From a checkpoint of a small mixture-of-experts model trained on Wikipedia: 32 SwiGLU neurons an expert, 263M tokens.
Below are experts of layer 7 (counted from 0) of a mixture-of-experts language model. Rows are named gate (a neuron's input weights, with its number), up (a neuron's input weights, with its number), down (a neuron's output weights, with its number) and show model dimensions 0-255. Each number is 128 + 24 x the weight over its row's rms, rounded and kept within 0 to 255. Numbers have three digits each.
Before each expert's rows: "raises" lists some tokens whose logits its average output raises strongly, later layers aside. This comes from a sample of Wikipedia text that the model never trained on.

# expert 38
raises: " the", ":", " in"
gate0:143084149120146139145158148107143079112083074089108095085097109098122120172104097159142137149144138159121105145120143155106107115076087158122142107092106160109139123090142130177128137137135141146138146121105118133133114119148099102100136134156157134079163118148138087081101150091116117131176143090084091102161154103130092125094156092161134118115141111125130152166113159132144123162092127159157093173111128126089142125144135152135119140155126144124105142159132142138097147162161115113118126095113123106138124144101079173168100134125156137148098092106127096135142141112139110137105119124150136154170131112148148128144163138150135138123140140128129128149126137123091138128145139136121100091107167129094153118149172137111138148187122144199122143147138138086119119092160117
up0:164130131143161121118111122126123123108081143097055141149098064100130113140150138156127120154116167121112104151112082151069153121112157181087190144113148132181091141142133089124082172121099096102137063143114101168093113112163116075124127100140161093112165093147127098106144145155130126164140138115154140148120126088140139128127138121128129146131103073162113124109105126124114099140107169145116106136101152086141114090091132146151136105118125130122111107143125153155093120110176115154135146130116175143110129126168115117143094119172161106136137139125142096140124143109098123123145142108146132135143157134133113093101150127144148103113140123129141117152118119090086113118104108123135144146196119138115152150129126080155140132133126129106141131105086135105123103105116120
down0:163181109088146117146125132116149119180099138152134133145130135124137135108107115117099123106108132119112134133113170160134104170089142139143146102121150115104124137112153118129145125151137140077171137119106110138117170113100116157154162165122085134106132138065150161163168110143147104120128128104106154107123144100163118122130135110142129127135130140128147120138161155117164116116097148142141153146161133193119122069141116131117115180127100117158166153155125116138111141086142150124106133103153121123125138169117186157164156158123138105134119153130127136168081170084123128146126143128090125123126128141173083168122111129144155107135113152140168136118133124107160155126109089133156127140155110128109141149125113044154100125091156127201116104140116155118131148092066123

# expert 31
raises: " ", "s", "."
gate0:148106114128113113123132149121145157056096115125045116094109116151124131149174118143119114161140113166133145175142143115110115166121104149136128143187147117120153115135095145125127143129149131152141138096140109168144097124126157088100149114117118122134143113112127114134113122118114083114150107138111119123159122132081099178096185083176154128082108109112090134121135147111075130125094129156122090136120142138133154142134175148153111175132139098137103139190162163122127057138129153135119128105108149089127111119141114151123151092080135134176060133112076138139110135112110123162133118127119121116165125095148153131139128132135114103133134157130102116137123121088081116142095124139121123122138111164110111117099143142077133126119138093124119113127141083079133128113122118
up0:133125157155127110082129175141122123084142109130093098099104153131120101128117124111120100144131132114118184174129123113148160156138117155145126165152148124190108144174100160104123139116119111117132139132093106135164114134107183104136164117129155101106069108121093111136107139109125130122158137115101158108139170108082080148122167129106138145120129102146127126172111112114116122128106175131086124062136101142124096116142124133137107150142127131119103122160132157148122112151119122133120115155096156127080114125112133111091156095095163128130089180123101148140125144137114089168155121143140119083194107119087153105125168143109120130102123158138140168123110155111110084170118100131110083141133090124132115142117147115105131104130179096075107140111122097121120102141106108
down0:109156150118094151138152169164120109139114100147110072129140115128122129123117137137118156140160129136144119144130127150088132161097120135124096118112163125121187142100134163110118123126146157106168132129153108083121147154107135126119133162131098148092083070151158151128127132112068105121142119156114112129179156152129080121107101082152114137132112145128125121128139146121101130123110102127150154118142141109112086114130111102188124137108115182142159085158134146153140137103097156132175166133126155164075075104141147160147160096153125121114123136150136103160111150104138164144127118137125114130103091167187109115115091103143138117144079111116107122099159141153094116099136089154143142151143116098144160109129115140141096114159114111171088153080128121135137150094083119

# expert 1
raises: ",", " and", " the"
gate0:164121107130118120176126135136137132108084126113055074103089130118112139163102117134154104157104163166144115164116122133101132142138106166126135136119126124141148139137126158152136148128122085136168137092121103141075141092155144111128136114150148112148146083150116134122147123137104095122102107067097063072130134129138103141124123104163155156114106111084109138113100130105114147150129148134122110161073079123133159136100155142148141164146144114146094137155159164115112139139095158098142140109095126109160111111142123126122110107112126073105106142096081156126132167106111113130133148134147140147118126116143166143148101101130134139136098140093153100132113095114095155106160164164109133119099115130116151132154105139058068102141149143145154141119124139098153120150166157
up0:085122126142107138134122146155125131127113133082115113133108137135112117125110139139127102162126159104140173137100087114128169171135100160127103141118143135178121142169103165143077167116117066102144106082149116161079114143129124085129091158137148137125114117160115145109125127167159141127108112109122140109110164092094073150134162119116129176113105093088082150131069096102160141134127143122088143092123142101107131122098110160153138148129132147117123100131160123135126146134093105116132184150078150174098150135147118116128101086119116113120093165113118155152101143085117098149114149147133124102114098110089165097145149126146134109112109161109123123160118082127123130144142140167124146163165104123125150124127125106088120142144128143117128132052097117119128134159107143
down0:138180076141179138096137116130133159129152149137131105132095102170117122137132134119114134121164099097149075128123124140143074136111132104104096096097123139092145140134140098097132106120150167102148160160114154090119119154076138115144124159104087136127112076131118111140113141123121157157125096129144149140154152157128110148111123128143184071119055116158134140130157143166138113121105118130152134148143183180141106114126090124114135108141128140145148162115135118137154141100126136115127165110141126109120089134128130126131158126119121157161112135140158126135094148137148125117117123093130130111176159171162095148100127077153121157135169153198146099120153117139141161128136107139199141148171129132151101130148144122166095135125156120145172126112140122140122140116067124

# expert 33
raises: "sson", " Phylum", "back"
gate0:145087103115136135114104102111106106113098121098104097094093095130125172132158107115147106118125126137152137176135134110136137135121133148150117147157140168124132129144069109125126119158150164132151126131075115127159136127126092096130142141118126104147107112109120107142087117129145128094171101144094076102159099098109074176111144093165153187125116118095111136101125149134105125125118134142145082105104131103119151134145112153159132161161112119189113119166171162109086100151145131116126109128088114098152151111116132120095122134079136153154107137147123120152122139134125115154133158147167100134143143131101171109137092129143110103121070124145107141147129137127120164181098137120094166131121093150089115138165175142130164125108115123203108098174109128114110141135119142
up0:134131146091128105118147115147090129093092141128103130105103106115131156103128140129083102130141169122105149166111125124123116145103124173149112150146148128165100166174136116100120147091184143111137150133115081134142083144167151105159097138123128154120121098132137099146124110124177109116150180169146133106151121097074092141133182128159144197118114128115133171118093125135102135146104159125078115099124130109124133114153121153130147096142104083157106169197115142120092071135131105160107181141135135143140135136123145103127099117109148117155122130130129082149107150142118150144137149139166109108177113139119163113108157117131149104121121104140150153145143167114134137140143100139073113180149102119116179136123114111139135103112104122138115154117099144146108114167102124
down0:147155160149078112149092132133117171130166103154118109140168158119125086087094124154089130144149130146133097092085121169145118150114155126113112112140157119093105163094170110140170175092095147125157156123141113120121163110071125104147151144134151154109101138126136107136152131120107108087138102156149134149147142137124150091129152116158134107139053146122077116126131123124155143130097133181123115108095118154129110092093105090122149115112152152122130129136122131109138103117093142121161162102145147143117132119111139124163159132172111097162118118125140109143098112142118132097118128152140134088184091134133143140111137109154139132093145157127122154149159150130128118077151144100123142182112130133083121065124057089143106118129114110160129140117115130163158146153120132

# expert 26
raises: "den", "s", "be"
gate0:145100104135112175142110145153177141125135099090124120111110102139155139154135080130139138155127161128120115147166141110084104142155130115109146144166072124115159132155120152163139113142117148152137127102117107154113080139166172100106131129100125113124138118106114091118076107143111100056117145134094085109152139130115124136111098130143199155125136113083148094151157177135091139151091123130124099125120147138096142154120147169132139181137164106124091131143138134090130129117146123145113122146138129101136097124057138159148088132136119161136087114133113124188111109074121113123099180138165127135113134111126164153124091120152145128122108124136143106138103140096104152128129133158113174127105101125094123114131140160125157144134143129092100112172162108087159144122126121
up0:131111166135128161127159155136146143156134089115125132130085137134153116121122105164147137130111124089126171158179104134117138164149132156120139127181119114159153170146139175157152112159129147109143132109136113154127077170137163074086107137100138105104119133110129109119066126169137139092130139149095129143133166123102116152128142157114155138117151093111122117155168171103099152130096144170100144094123159125108125119134109157142147126156137129108134133101123106103137150109135087142117152125140126131108074139103108131175077093151112139144104142178123106186138155098123147149103152166133130083123140113074146129093180135122145132104111138101122125144106161093143112171147113154131154133131109109129127136113135130156172118096180102064132124115138106155149134141103115
down0:133134122160101106088119089140130115127153107116150117155172123110159107104139107165096101123135134144127162090073115110132123128070143145078132128105151107126136127132129123111135106128084152115144135117134117090089152161130127080127152168180123135136108123123143140139137107113107122123130111126104126158132137114119103091123166117163117115062107128094095133159121163129127116117082123141161138123173184143129123087137081119161119112087143135075136172150105144144118141106126168129136134185177102134109111143127138140131146127164137131128087119155116114121099134114143116108123141097146154132120082167192129102123098124134165116120158099146127150108124158125139128105115131101132133161157092067123186091104102134123097091097085164169125129114138129127091136134096122

# expert 45
raises: "s", " (", " |", ",", " ", ":"
gate0:154102116111135121132139108104129171080114117053086124121107093105131163168145097108148140116158134139098128155157142117106147109121110165128119127143145108111117129118116181159109124139161130157156092110139122135146130120149130085086117137101142079118123096117112167131104141098119075134136148110065127095163114133108090117090175116162145146113138130134118122093144158096121144157077134164091085171107100108090157132152191141150098179127105121122100154149119149124145143150137132113109125085127109099184165110093127175122136109096155145150100109097133121165138142126134131147129128165150148125152107130147156136118113074134111101113122103126123117151087134131103140148145137112113142094095132109105126126136164139124084130134144137184119108100151123121137128115148156
up0:119116124108186144132168148149097172094150126074142127120108112137182149092117121083121106136105121092115146165126102115123135157115128172105094136099113160114127178133101133096097131136163095121133118106167143159122114151067139096125105139101137122108147117152120136142119183132143117112143180136120154134138153100067111133141174120147155165097108103120083117116120134109144117126086146136098129122132135126126109134139127121136106095118058137140116173159111142118138129129115136118117125141123139146117149152097097128143071117136153116177135162098133122166072101129123123158127163183154140082168091136114179093084145091130139122111159100155124172141109130116111097150154124124133111160125140121109145108133139081128122137138100148143106124091136102152139142118141115
down0:167158138114114169117122054114130126140108155121102108137140131120144148123106103112144161162084125102146120078127085079115101140115131165084116138131141134126119157132153128110134134137095166145149155147127103106087146110147112143137102172122125151088082123090131106180101134157102172110087111126152142140101142130173102104148095132165134139146055120110122103144168169150122151121141164126141130135137114153098146103130111084143181178119101151142137168150093147166150152095154137091117174156137130103132094121093147139151188162141108123142121142154109071155126132111151109146131151091153152142126095135116118124135106122129130101167106155142152108084124095148147111126140110138158158132131123112118142138129095115150114137093096140127131109111129115107158123105125125